Experts of a small language model: 52.7M parameters.
Below are experts of layer 5 (counted from 0) of a mixture-of-experts language model. Rows are named router (the router's row for the expert), gate (a neuron's input weights, with its number), up (a neuron's input weights, with its number), down (a neuron's output weights, with its number) and show model dimensions 0-255. Each number is 128 + 32 x the weight over its row's rms, rounded and kept within 0 to 255. Numbers have three digits each.
Before each expert's rows: a language model's description of what the expert responds to. This comes from a sample of Wikipedia text that the model never trained on.

# expert 7
What it handles: Space before numbers
router:139083087140114107139113151209139125122126117148102153165093140177136141115130156099059120140207173146115129189121141113123098091140078083128098154092095094059170095101073081134118132149077117120156084104105088149132081146135198110129156134105145138093113097011082131135119127125150115104120154141184125157168171155157121118071000118138126077106136135151136161093135107133138214104110135110103158096146182157057089145027171097079058085140133118117089165123118167145101115129102116168155121172102118079133129138115123121170124119165185120112138112128154132147117132108135114158142128147164108133162164111094117154133143114133135157129113103153117142123134097144114136190141085150129117047102125114117122148115097108132181104093127115142072061112121114093173160171083073
gate0:115123117113122164101149110116146093120149082152140148147149165166173118142134148070125144121116088106074159149167206152122069121188119129130160087157125132168126128151142115111078170121183147138140141135140156154055113097120140085181140071122152135081070142136126167180083083165132127207101136130151093129147150145115126052118116091138140151094089145083072127095120074157080146112186078123147129136135139136125145111105137121090152160150146126204155119153105105151181104111123119149115106163128125122109091237126125085044140134176122182172155160145070186098105119120131128127139129048155079152102144131131104106077091158135163193135130114206147142094114116110078121090160131189079097115084074090094109077136144110111159183154132151121161151045158119161171130133123135
up0:137090122147103105099182121138141124128184120103131133116125109124109115108108107075123074108154116174091158120101102149114166155088148143186092155137060118122219131114174155135125160099132078209113098140120085136144095167140154076161161099103132182094062133151169179158093106115135104014164127103140149130133150156147153118083155112091131133175150166111157116166149101139086084175105139112131132108085122117113152127045099096126131101071131149161116140174190073128103123060132113139168138133151141132089093112116143069127116032120118093169190131076142143117100112076118113072079161112098154124050115135131109092126087110137090099136127141179155145115128103112160162123041165091147176141084173112153131127069174113124092120139113108157074153099083089162113159122126154
down0:074068167131108162143198150127127140124095135190083140146159168142101169102145149108113123165089118178098109197155190047141116164108147083148128095150109123148063140146142138097068119119111099180150163114130126121082145101110127143135084134119144158164156143091117107129127109108117072136099142081095138188097131173141127154121172174117146116130134112154139083109147166115096058114185178083152116086110205076103144168146182068071167125110110108136147159137144133138116148119170126080138112131156138143079101121109172124140118157150141039110145078068194111169112136179161127171074106165126152078130066186146119190127142188193120152139127192149129140101135154113095099097089140111097138106170159141176159163099087172083096082132081121145124101105154156122095166102152123

# expert 26
What it handles: Blank cells and -ar pieces
router:155120048178129145162128168204144138105138088142090161163117127165127200112132145118061096071203140129128136187138117122113114095106115063133090096095130127059138099083099111145120141135085098141168104101125077130165105167126156116132118136094124138110113062021110133119124145122167134142116119106144122174139102136197146104106028114098074070088154175126133120125128111163106190151146141130116138120145151150063142126025161084085039108169119135160072162144134156169137102136128118147141149130124102068085154130130108106144124104153127146087124153143127150132142090123159135139141132115134156134159162130126120158150164092076132126118077153114124103170145126123088113149157095196132099094114115143154089166119111066154194153078129126143090041123136151117169164166065095
gate0:133099106110112111101056093085103085148131147125053130118109120127149105065176132098168108060117127120127118133109154084118133134108130103133090072173128151122140146085157066174121107128113047120183109189117194146160123137111095115105128152127161125152150205158127141174201125126154150193123105122158099155169131096117115137119128025137136173081158149117115114155105071150122156158121138117104114176117130105179139126121075096116080131116125142098181093159106149124100103130113113146158078182146150160114093136183127172159116133141091180128185156099119049085141123095163146074165157160115098124112092166114114103158119171068160077154134144096136085123166111077251098133153135157115128113143113130144170147073134099162092127133137137100151101133146186108197120138126201
up0:140105123159156111098115086109102086111156122110222104176135117119111154204124134143139136127143137087109098150106124161120130200105169155158151117192138137152143153102133084116154090172131113052126158140106115100134137061124137168144150159127148154192152104133159104091162139146141129130152076106132133204141109169168157158210132109174121092154161155155095172114156131102083136183136117140129110169108159165088167123123102115130105111117120181080172106097138111099125092220161045133178193125174164171140098083096151124128166131097085113122134175074112082123118138076127160153135141089151142126136123091133091159132122143094178106161135152126152113127131144127141029105121115145116109077167133181134062086164094092179167161164117164115081140135097166063121104044158102
down0:082120160132192087095115185132143116147124113144141127149171122139088073139141206079157157161103170067143129152114118097173174141188114135152110145183125124114150137149127090154114092181090155184131150126139121150095062149114168117100194107117123152088180102163174145181178092157082091117103136125109145070205176112177166082088121111164141087109132149135086109138168095116120108133076130174157151100129150153101126129161132118155099110093151181132093112090211100115101091124135078117113136144116149163093049127116116179165112136143126071172129099122170118097137135122117100147144137146154169113164094079157123066101152186153101125126144069116108145120148163159120113102121143131115152106149106151111077077161100107100162111125119142223174170141173055171063125161196141

# expert 41
What it handles: Table cells and separators
router:121142059140110150170097130191108108114103098151131099133091136168192116116123122098087162095204118106127105140150115131134094077145130083132114149131104070118163084082096104149136137115112133081206118114146115105124061118129164075152185053084131162092121079055071149092126154106125108123119154067092094098135149132152109112091054097109113114067126143124170138077176101138111148117137130180122118171148187174093132108069143045143058098198152057108061122106141123143121168122147112134108199126118164102095144101145111121159130084116108110104119151117160152113162145092136116147175130102105096160144103153120111119102150113090081153116135106132114128133158143153152111133151090142067101069126124135103116177141046090071135128111168076164138091132078159084108154125084062
gate0:139122085093163123087114125164184103112104101114094059088140134104088120121141139067157094137151201155135132161131096137142146120162134074115100146123125170092141134086121130123116119199191133130090077095115188160147059154153106187164110077143146178175088135074106082128132092071142171095150163073152096133142131169123121129136137116135142054145159086107150141136080139120166130134177197136089089118082163131161127140115096120148081129130153163088059183121147147113097156131098133165167101137117173134160153116110169131096116159154108126111070184149118164144145147104175119096177080164120036190108188114115134169145095112161134092114159149201097105143120124089151190157106148128138126066116059160086149138117113115097109144094116142166167127060173166148179143099150119
up0:166100115087158085140129070113173100119113088152137144112127119172146062054129123113149128127084185085142176158138137127099155117188140100115159124121196175111065101111135130179143115139067142106120094187054155130126109057140147159090089183101128110135116168151188136122139099108095124159161141124149120202135133124100165091153099166087116139068128150111188172121173127114129107143129151126155123113102146157094138149120144088084120157151108149100180154134135147185076180121089131124164110175175157133079121160135116157075149168120197116146082182117112171096128147149181139147114113103153139157133119103118155116114165131066133183122168062147109155220205056166149125152169100124193154099100132127098172116133106136145155134128153112144121061139140168096132090166097192
down0:099147113168093087122139113081100124122138086144096089112142139120112065083102161124133062158088155126086178149176168125127097177162145154173097117127100125120083102145126145119114154113126164096061122117114150093076179131104096111111110144080164155160091185076097132165135157099151112108048088126112157124133167157097148124090025117100159095120142170133153156137100152129142134148184143129135092050172123158159106155201142127142136142108170114135132082116184155127119130116118160122116119092084196146119186144132099121093082131152072111094153112138140120104106139144077094171112128110124143123130097139107112133152129146158123108097182115215117197130123096132169159027125156130111100144105073128186152159093181199089136130122136154133142084134007141157085116130167158

# expert 63
What it handles: Paragraph and section breaks
router:131102132137162150120134147157094072108126101159104084170111111196120189148120089097102169114160134156153124168138119118148078071165109078117101145130070123126157175134053114139127135132131114135187152124157082132129094175076166104130148126134145114112141057036121143126121147131147127139130116115144093062148147202170139124098069116095086064159146166139162189133190118160119187111155149170118091127155252174076145093084149104075058091150084089131120090138090141110132111143139116127118178131103119109087172144169091100139126088126113134100126111139090163141129086105142092117106114088091117164154127105136131202150123077117110149074076132164172113168105116152148122177155097148106093083101123149160132162098089061110138179075152114164114114131139141116134131084064095
gate0:136171153088082146089173103115164110137156109127099134133066051159158090144144163124097124156096150112110109093127081120058094110114148122127108147152092111114153150124145139133177168068097134104147117121169164140140131109144162152150133090111091126118109100034078143124139111072116115088097155091147106119154142150191128157121081122095138107146151177072168192144133152160157112154039102169169159188117091138104091122147141021127101137100081065115078132085189152168145173162150097156184133155144125113111127115129150105114107094127115142139141195141084056126178120179096135118129167135097157105143203166129158141030154093145126122119097150110141152117138123175126195086120137148155138110143066173184133159144127096129135142121084120140181101097082141107132138118124057
up0:131095132195091083147132103101174195143132139132140147123174166170146094143122142168119093123094128094131167163092116149159184131116143091105111161122194147095140113113128084094091098178143119152153100141143100081066076102131112092058124152119173120073096052114108088122126089122153164183163071114152140170185081099145064100075132123129151179108114127122173068143157127074063167163113189120102156147091126140122168163122105129163134093158123107178099182087174130123139150142091113135093143146151147139171184127119110120057187147113154045116156130096143174105102159106163082105151182137122116102141139119171112102205213116112152105174166121141116189121116191139127116116148103102151164141147114126128082095138153122106168102147112165160122141102163174155129160176180129
down0:139133097164134106117134088179167115177094108090146188126087122183114181165137142105030190124114095113169176098113170145141088161127079109144139146112090133120118112072100083146119184102125066148130126123125090170110088187124179121165153140131115103135116116098132169108141150109149062134157106191098162133153157114113178129118117131142088131133088190102123113125144052159125149134205133158143136144109154141117133140129084107115150113094109121100143147125091108052080088124160148160132116154096170138119106086144119106189124156074132079118167166085120167158148161109130104118142159111162118118150103136183138144076153186149099136094145153128158057176175070045053049106095185096151140087178150161098153139126145131151087211142134112141140112123137126155148130115209136

# expert 23
What it handles: Quantifiers and mid-name r
router:128099037176109120160120106163110063114116125091151113137100139148138147145180102128057150108156134099135136137091086166150085111168151075126104071116115121066141086070096113122113155154133115115156103107184079155096118139120154113170124143101135165108130087051078102118120124086132142110092122131109086151148152137132169162123052142096094066129180162102139120136174093147133220105180117103062094166117144166088135173060136072114083068143139094182099118081137161135135114098220128093144170166136099118112142147097106209156142111158168126077188115104135173147151068128172100145163132113084138136152156131101096163132089147122142147122127146137147121164120166154097134162150078150110137090156149202127124128107086103078176123139192124159122089109138154064150128136125097
gate0:108130123161122086160102084206096168136172137171110133122101108128165105085184116121161155131141153145101168114108144096168093112120138104165093113162107169153150165057180126156145134073117099105132113167126105114149099155117080124154109145157165118082121129147098150144131143096148136083079149112110116160195099101182104102136124165119192095151212106108135133105127123149092161073078132146124136127095165083062062098135119126123110167070065119146158127106114180112185140132141082112147130152206094169097081091145122100181116097099164081098157168144076148189149092054102162100124176092145116077162147077148108146108079137125165140093130129148076197157112130127068121128103177108197134104095135100097122081137182134114112134148083170106049089120111105103094100132104152
up0:136069136118141160115175160088099155139155107090188154171112099111105147138088121186108134140187115174086122141173086185104134184141128055158191116054181079194099146158149140080096136172124170133117159146156102101105145128168143131149060131134108077114151144137086170144132138197163162130168091100136173116086087116105174142169122132141129115148144107153097125139150136138061062167086135125107151133089089147153131104127125116134102068135130069098136134135130109165119138173139159179144194111118126134157134067113153182112030158140138077085187117173163130119127175131148152112139110133164146090135157118153094127089152146125077166119118133134132130096154163105119128079156156050102087186107159146096105128122150068140116142118172198145132173088137101124179183128178169
down0:118107119128136123078147144136162130123087157087111120097067131175079165096117079136158163146208162178092154161113133113155125115137139107125169097073068124132138152114151075122121113152116161094149116140115143114078159187191187125090153101177097140225121130082139122061111179123164172098109077098156139127103214091136123115186131144097180116082162100146135122154133156206134179179158154129103157151108130112043109155084107185146212124154125113120156126103128088137171065178096113133155137137128145088095172101168173121146160118116110161120136194151127082076182075172131088127200131166132165101086187105116136155122133100126131089098137142164170120167109079143151157155091118118147138120156118106111124164142139130132144124168093097132106112166129089113125104124200114

# expert 29
What it handles: Place-name endings
router:090078097153063060141067096154073130109135097167120131156143093132116138127203139145093167120155141118094126143084105119134058109181112096142052135076096098092162082072104130189138125153093083158160101106168086147176097131067166103141193131102159151074117080084105164161130145116197115084119136123135098116181124128164180093102057137138135116112147097181156222128144143127139148116131181184080127158151189168093076129088157115117042092171079120156123127164148169092144136149124072137131137129143134102080165109155103157140075127144179143088139135141154098125127077102131099128166120109166120148155133142129084119116140071104112156102121110176153153147152147133093106123153118152110126125115171156185140133148086085116166163093115119191104098128136118107149139133053099
gate0:039132159151114134139127110127084083190133112161134141116134160118105134101083143154114143144155125160137124132066112097129117104120121113134144106111047125082086117130061134050125171105124104192099106147110211136081152119127106144119136097097113129108105142095027120136132165117107105087120116121136179125142038116114103143110116163119102172150152103142151087136142126122072150173130131076138129113135158103127111174155146139172069123142102121146171152171161099109128092132196134135129080156084100117143147085111125152091079105134096214128126142165057093102086143190088094126134159133064165083142139193130138131122133076125178128144140120155056140141063142131141086181174096098171116101158175135196098081098102116100134151196102103118158205117176111128143098173109116
up0:092114120142113113047111153112128080214127088141106164149148148135156081166098076195101097108091158119184101177099119162082111118107070121174079101196073106103128141120125151150134088175110125140185109132134109121109153132154170152116150133110106139149105103137104125093171132115163144154178157208115147111095100175109164120126148134120118121117154123160097139154183116158114066130119141095124104089098065109143125153125186146095084091159163131140165137059152148202106069144214125201098053097107088124150044081155085127081154127103128122089178135205170118122118168117149134088162104154127198136179115082198099137167130159119155148083108109101143141166144072126128147132118123110078155100138143111132128093109129130153130085131097109125107114129123149158105126196115100
down0:166151085147138131136100149167144182178084137158140104120187101167114118136170050146096166174025126109120106125080151133128093150116120151139095138106121110118138143122157131116156153094104151111147132081181154135156110159154130149093153193123111114143137133176092124136134210147099163061143141105161166132142225156127118128149129178091122127127037085119115134125121100147131109148153150097156169124164124133128098095093117190121159083102117173090141167109114158166166164168066139154113167138102052144126086184065183143135096091129113161134108191177092114150107162107134140113109101097106113201083147165163163162116170138135134157142146119165025113157078133180095133109113102168116149083076177134157069068139170125140114144132141181129164160116119080148148132131130144

# expert 28
What it handles: Education and activity nouns
router:068105135155123105154109107160100126133105138121132125145063050149106124106213114123090143094204165157136093156093117124147085068157096105105156118142108129092182119124080113138091143162128096139169121069117106120122093110092190089153171111156121146102119101109097127160138147078160107115135149116136114167175113168173185086120068134142140067068134130091130229130172111134097192156156157182084084150146209163109157090112143097077045110182094136134109122124143158077137153098131111150156126126126131099137187169172101127138132115154164139117129112123125137146183120102109126159146119088114100104150156098130138135140169123086142140108129168170115129161149103127124047195129104153080109055131173122149127137145055087126148161107140089162111080133104149052170090141097077
gate1:132154134149116091170162094138123121101113085143048156156146157114151224124161154208130157152149132147150176130117183150118110095127071113083102151031183108112128165109082122087103147137132093094121119108145089158194139134114148066150083124098145115061152090118144166083136104070103075130146145183096115131189141128108116056135111165147111168132088167137107141129151132110086164097138130187168106125130123126111062187122168131193139162163115103151201113159189191142148145159152139090085121131154107113116135133133111154134128107138117132143166088186100131097112185119121129112069115122124099087147157123130139166146147063083149149066094151150152161164166128081157165144141136076107104105099125159099153120152084146086188148113157179091114144127153120061113066106085114
up1:138102132142127150163136099110124131146167102088129141180144174185085166175134103137116061095079117154045117173112158121105126132147108087095155101075124134111095129079078129117114122171159106122144125102114126102082090150205085134154137155158175080137099052135148114157136163128126162138182100155102173140082178152096102132101137159132143114130114143121126091134086106081125177173123100091124183173160112114127114024102134097122097151119130066130094116102138162134063142134099096127157104088129157170141166141092148201167129170118111193100119134179123113127115118206111098118071173132107124092104134129162157135107092125148155116113161108164096086202079135145152203103099087169102114138133074101096158163112094173104066114179117103108168142116147160222111134082096144
down1:107132106114198108152133113146129148162108152069090122118160127170153113140109079179070103155095176177099169035115123150091073159155111124113161124104160089129162148141093087111126181131103115135142105141078081131093094075163107094132111110113129149185174098164117147087172156134038119111150131123136119124068157119141123079099038158144142160126159208102135097162128122138128120098133124121168157123133127131173127154162099166112089115185098056084136120082144162126128091083080121099080173113085081128123096137176092112108162147145148122082166104134157124146121164170138125067121084132081173154150123132159097176089084147138145112168144114111103136156071147133194148138105130130088119064176149145120097123118112125139115230063085141114124127159183104065160136164113171

# expert 35
What it handles: Articles and possessives
router:117094099119151108126117139188083129112089096116151103133123122143144125088196057156061115119116119133109176135089119121116062034148071082129071111110109129102129082118101077150125102150109126145175137109154118153125069169151215131166163137123167148102134114043103124126164142132173115099110157111123134129175143130175152134070100094128105065099167175132171160135183108170126165155127151153106158160122204175089113109061123144218046068151128074145095125151117154126102136085181101155138144108105117078099163109098103138157134117153123114103176132161123134138119081099133082122131108082104111125174163124178095187141073123093137125126101135130154141151139137133100102144184107139138106100126096192118126116125076032097152099124092113146099067097136147080132145142107154
gate0:124165093096158130123099150135195139169115026113126114130151083151129131140172133069123130138095082176146123147116160154095129140160140175128184099157075125071130098077176139127150118124180199128116097127159118100175131111111135143120118183070053176116099097029147141166181081162123166171158142117158131090181109113131097114135134070092094130103127120115070159118140204142119176110068143084119109106097167125073153155164099111120144177175193111141129125075126150088099139087101136159133175124142174093122123105158146096131134164127077112167149135083134107170117159115142144113148114099179151114153131113150103204120112148129127143164080175110179170159153112138115147075094162118178110146061143156131094148164175120184203144123094096122131126111153157130151131092059114
up0:139093151166093093066164117182135128167141136132170103083131134065137117074083087096140183160107184077178168095109137159060133084190096105111174099091069178091120112161101114136166119128190160081084177119154097114151168188114116136166110119113120090172089199095161076154157091083065170092139148114145115123157122170153118071089115169134076163172105108148141148139079126107117169146115113154117090124135149157152120145126145112158117129109110213076142101144166154129134186161099101080114095112120149061069064091094139136126093110154129079089086125176110104083094175131178145139089112121150106142133125119152102160113094130127142089158057066073151167109142083175115143139130103149147120070145134122140153133118098144059148127112132153120124102103169097116104145121160131
down0:164128122128143147142089151098103085088139160171043099192107155166194179166165164129136128174087129188118162105156137131153109114164141116157142117085115130098110144113190174077106072135149090134165092128129135127101160062173112161058075090117192115097129165106104090142118178140174130137145148181153109146118098138084138139100173107160150129156135109149164062106104141110117190105152123155148161185136114112106161126163108110164203096075064147139126135125099151108089087124178126129109099159109134122145088138077050142177140109150088116121126119081120180061198137152099171117163145104105117073112090143117085140109166117126035091184131132129138108122147080160148173114191155161203133130109112103135093135104144152092105124147126162144131131134117138168144114064126067

# expert 33
What it handles: Articles after prepositions
router:112085106151140116112103114201093122101099098121122107154116106173134133097245079162066156140148128127146137168104118118166115084160089085120052146141114104113135112089084104161126131150143117154167114121130110128141065132135195160174184122119143135126118071055099100124160135143194125084098141091135142155150158141199120128091094109121114080095156154102129161161193104141133159168162142144114099168081222161068130131065132143197016122148133075186126075129130151136104131063187134164143151134105120070094167138106133106120148132136159122095125146104083147127063101103146084150125123100092106138146135145145103200128103118085131136125117160169157153126098128130116144146135107170113114053153113159098123176123109073136148138094093090136107100106113161078123121138069114
gate1:146143115119067125102078128177069092110152122117138131092157141177180112164084124140118098161159185163124091198134059131075120045073098126124121097145100151088128057089170086156120095091125144148092108148084106160157108102159071112132188097072065128162146134114109151136160092106153144095088174166094091168141097169200161122142121139145111085149143122095162109097109152126155147138159167137110147114104165116120132126090155141136118072139145148102122176182110139135108188190140118120170126131150095098106102096159124079181151119118133089093143149114168169176107146179180157163153152124147148146083183075101109135167131094166118112087177130139122166159183110135100129108145086118110146122113161197065043191137072127099105103122124093182148171118132173076132114154123124
up1:154136118107082157158119121128086096115104121237172152111083191196116100140092118110106158132105105116086133182135085084139155103111117138085106108109169144126113113074093135184155082129103109139175152144067230093105146108108116151175131125204148080151111109186099155114089106116095093155153121124102127150059117171121077085156169094132111141153140136118150107093132146108150091191152108132110117140160168128143165141125144169124146148140093106126118154042129162152126064111112154160097152127121157117123175194065104082102136140111189129100104078128163166077116096139071121100137133140158109115053120088149142095166124116088124125114103104086152089166099141148152122151107166122110126187116126127054092087142138112089166155186080153112104120172091077174106099191165127
down1:174131154158109173149128152139090140141081088084103141114107129122114101096149083090078078114135118166111107140157117149133087143071076168166194170111126146058102106175141150139168105098105098119181104144169158115074137131151130116104121174133092152116197157103193067156201137174105132108172106085119108108127154134113164136088153084114177138100111145110166101142165072171106177207106081136067157172113108090152176121133148175127158092150201119064134098159146160128124147083135106130127147165088179139173112145124064104070114215131085122091082110160124088139122127167117153122134132153128155158115131114147143100137109095085128133122172165127128095169179083102142165150182093196164134103131067185072131136104112134135100171077089155099149105127104104086126163139148138

# expert 22
What it handles: Line breaks and music roles
router:100149117098140154112093096164079083111069123160104126202144109128119158166144115106051190119168160141102139164126166109109021117179144127118136066113127133108138129089093117158138150126084116136188105067143141087132108149131194098161106091126113126112113134081131120118182128127133137138112130124130120131129179146143138111113062102083103098063146171149135177140141070169096147109165116178144106141127205166110138126111143100092040096166105109104101124157089168107130114112146165165134114173135114143098166129135126104166105144164135131118128131148135172157169120132117117085159099034160103169168164112108107119125110118064100162136069107169126112156152112134137032141190077146095098055154085145144124142127114087136171184088158055180125081145127139100139126127096047
gate1:150169167096167091090100153107098201067156116138165121122135189153135128125130090187131122129182177175136099183122114120074212132136105157165169086095131086106157145106156070139099129108144117184148168199132143065184127041120143153156178085154124153119155130146163068086089128084111078114070144137114093150201130204144148121117145087109147109121160155152189127135112104117112134112153151174128100134081133185117116128137134137121102097138131139163147122179157178126138120135137158115101130105206066131107115134136100127115165130194140083203174125164105155122153109101174083111122084095132122111157094109130145140110030122128131090142092113076143041130165124052116095118087116101124137139144076126108138126120150130148171136153099098128103135100112104091164118095157094
up1:082156158089100113159108150127136131165062107091167120090090140109055154149126099085173124158165118113114180058159146176142111177150176132160106151094049205183136206087113106165125134166159159086098082124128140149113159118123122131164106142104176099172100111179104156147128194122175131146146094125102159138104138133083114134126117140089042109132149136172100095120157063104116137142155176093123108096114109080147112135102188113102141143119115119117119119139122100115096043116111074173145103175125161181114175126107112099154173044138136172097159072082139131121082179143120153124183153126155145171114133158134135160119111180182137157076152159110144135110113116180141148138143121200104123097131142081137116106073138130095100109164091165049111131134115046129149153124094115
down1:137081124143162099065133165146148118084139132119123187172085152129143119091104114125101207081145074125131119189109142102123138122114170123111013162097134157151117071112085134127084061114162160153116106139117174108148166105094168145105146138069146118117206090145151108110088076159123116191151146111133132105108171122172153132175133126112124092124113101136115152202121164121180124187150105140115128148131217099113102213173190170176098146121116155102109110115142128097181166076122134132095142062081141155116094119181154122124140125160156079112081104132162134141153169070114189143148131162130080083124126143095118134142121126095162097185129090133105101059154125147153111149075100125134107137105180133132118146126125133140072203124115116149099106084166185114088181159080119

# expert 54
What it handles: Word-initial stems
router:086138083113096097161094077181071141157128104129135098168103140168095106162148133129050136140180169128084123204103106127079091081101104080142118121103110124113134116147087143132112131133104130168134102052129103136113080146105192085148120127140113129109092076078117114108180158094127181144083148157143080118148123157166125108141036178130152119123157166127138164109163112107154165121090142115083103107138172128111107100082125087120055076162130145092106112151120150126167090106114137142151138148113118104101140168156185164174112071159152113104204111146096124132135130184105108115117173056102129115116141110161123111161098102074119162102102152138186144128116152131104144171142128183117131084111145186168147143050075081130203146128152101213102128146065146065171121117150058
gate1:130152182108130144141114121138125147114106104165116159121139097209145109152116110129107145143168159120153158213101078110142083082096133144129123129124129142193188138109140136147036083178153126048113154145109046092101104107123088148162118145104122080171084136126157153112185122090126112101159183124178067172132118147105132098134080117145132099186140093178080093137172127094130077125084144042144182054098113132128141100140112130101120113139129114132108176135108164108118118162136146196145131121145105125093161154159136096165123102152080074116117095099108074178120186115087121121087120139097134119084084127087111164156158122095119114111117147138102135075144069115169149124090160120168117116073191159169111134113061081175137115060118139168129120192078114109203116108082141
up1:153168107200092140117093187145156169089081109117147130120163131064120134129090105129136119071134153123163145141109179114144079182095172120138168121104143139159175109136113146197109153130056097101137168135181153049125140148071160091049128174050153062125125083148157163123147138092086126109124170104103128112099145132132120081124097110156170117146104129111104103160126120104104072083157142113115168162091141140192189144111121197118122174132079111135082143135140081078097116122109099099055176143115128106104116161141134089120159161085134119136143146125147076047138147131140119158137135126077133136111070142073069094121142104152078141084152080137188175146135132116169080168117128159093125123140114145138110133136107093133137188142144176079108172081059128185118062113136093
down1:152144112117063128092091162146113061148088093109086151131122192148140119169161056169128094103138160137089161102106062143153136168152090135142179099165089112073130149126159138150110088169177159080177074159141153138119158134103088096111181105133155156094087067076138165095180158134128155116138075104149191141098090095134185122116082152105074095117131155112111187170140165155144097120134080137130140144104108099114152153103195087145112129145090140193117154168052099135119123123131166119136134169110178080096120171156073106127167138110137139113190169129093141174189155120121075133114070098149117124166174104137158085106125136144148095142086162144154132180083075111112136095155176080176122151148136141053080089150132121080144124105131149124095121126149084138074062158107121

# expert 57
What it handles: Codes and call signs
router:080099062159103114161098125123084138129139135139120111148095166097102119132147148144128153116197145143081123167103100109197050045201139117148116110083123105113130075151088156139142113156088106134145109090131070098117066159114141125141195130142147152098127084068087122128117146108192110092121112133127125071153093111158134100050033143107139131097192141103181150124165127145099146119108140178094089165104205152091109086100115102060066090168102135143129125162135127119131143067123080105118138149102110099105148106153093161125122099155156142144145161099127122127098135108166096095158135080132083166133147118132121116114058160101086138118123126141131139169115194127124111149173087128097134054131144158176154131135079062089150139114151133190134076105143130133148152057065052
gate2:109127084117145220094187136211196135175108145157130147107092095142175105074120109089128127187191179157164142144113206168097107127159062118113146147093116105083151093102114094169131116133142093175114177090074109135107081136119168133121099192142166163129091100142181142124114121132088096120124145146146089131124073162104115164122128111145070142143172140108112145104176168157149065114122117135120092124110175164119187104086150144098100131074131069155107115053084101168102148146151097141143128134100142120115060138149093104115114119129119087098098129138145085087113107188150148124140079135146131197158143109167093200173158132148094103172124083195177166167161122167154067142134156144144130128163128123099147097122113083091148138136142120115063065149145100114108132113055124
up2:123136052092135145107161182170077098117071106095155068198115100171114113137110133086098115147134160123216138153146171136166150146153145112159151211144108149148132145084168134193064145094160130070112169132127133148193133089117120097164097129127109138176149143115128070075116120188139180103204118132203158125093161127092168149140105107199080130138181166150136059115116090075105113141164150097129116143112096121150104079149193141130142168121129136138116153087129141140182098173152118130144114134178142149128094125103116018129132118108116112135126123133202116145192140130173119121121107126127114115087149108098148146104142096133170109140142156103125152126161075198129126131068158202165117107161164128099153102140149102118133100175151118112087086171089108123108126175095180
down2:173148088108199088063076119124130126116033067111121120104116119126076101108132099156141089154135134153120138160100093057121131147166087149181179123118179167143120186133119157137119178189116153068098101146081134092166108132141143074150109104082142176093113109091128172133167142092118141146074109103091142071123155124145086107091065087098117119111102130088087145161086103170076117082170118122132112163164151172141144070068147131159117193142092149135172090206170120113128116142110127143088119097145143096138092154112127143145104146097160127146117186126136129193117124150133104134079095128132167134113183135171157174160133136163161151128094183188129119166148107204092149094163180102151086070152120114100081081122172149206172128069138150122104107134131154137148150143104122

# expert 19
What it handles: Occupation and nationality descriptors
router:105108072140091095143065107108088168121100158152141110134100052111131111120205147126045171121168116154108090153098126134110041088179094123117117113089109105071138117105099125118120121135081088165139113102173067139104128159114183085107161171112153129043112092107078136117142136111159098123134142113144108128164126171133137128113054128143072086076161140159149187166177104149124172145139101124097121158157155155083141100109141078102051073161155089112073110129081122122121141103124115181153186143100108084077142126097114136158130112165134118114101109176147108146132101097101110141170100075127064108177150117178120132144119116107103145125088154145120152163161096164061103164177096158112081099121167161162102133144052055105148137097148102172126129140097130046175144153108124
gate1:145131105115070042114188070145134086132154088109147140121137073155140116106102174159088148145150109129170109084160124137127168104137208166177156101194152109149126180176206194073135121110082127192112149083153076145172141123142077098103129110150109098077106162111145147112109151124082124156148123155163133096118108138105128118099106133098122147124094134115122151087153158143141105121116108130100149181132121134090143175150087147063124095059116098152174157119106107134132157193125047080163144118137119121176120169132100137117175183187130150190110125164116059145087135099157161147085113078143153158211198172105119143149074119102143079167119146142119094126132095143099138147175147178142113076086109127102114114143087117128172094137111136182165175136111155065074127155119155
up1:125079104088122137157118139150165066123173131162184128141098102143165089106124143171158128066143099204153175095154168050090136144137176145162130176121087119162120152124065133080145107157121105152095146034104132148108150085124053102160154114101097103150113122147136108092121130110144202178177074145204141111109130185083106072154102167116112172134114073101130096115106128076139127123113110143105143122143134117135098143109081151129131118119098165137171168087075122171160122145111108153028147148104117102144110132132124091151089111095151080196106098098081110116102109116074136089139115105107206129149127111106144080193093095119132058092154183103125067134106142155123109151102145142122119115105101081120100124092132143105120156094084102185048138180122150126146164143096076
down1:080130145160172076135069161109140163164096131144097161090146105142126140131209163104140159140076136174129151157093161082156142115120151144148194091126116113076089143131126101142156149146100106139118101099136071024118133121021121132119113141105131106151092145117143099127141007106064166158124185082157116116163141177137106135139146159105111128122105141062168123121149158104141135155158121094185165145159098182149167169171072147190118137167117112115189074166149139113091155106086167123124106169126122102078095070095150121127150109176159177157135126142100119103137149073158132132100129143109157120114117112161104205114094129116123115114119145194103110139093164145104115124176162137145135109183150149158108108155082081133136133103158110129101088127091158059166206068143117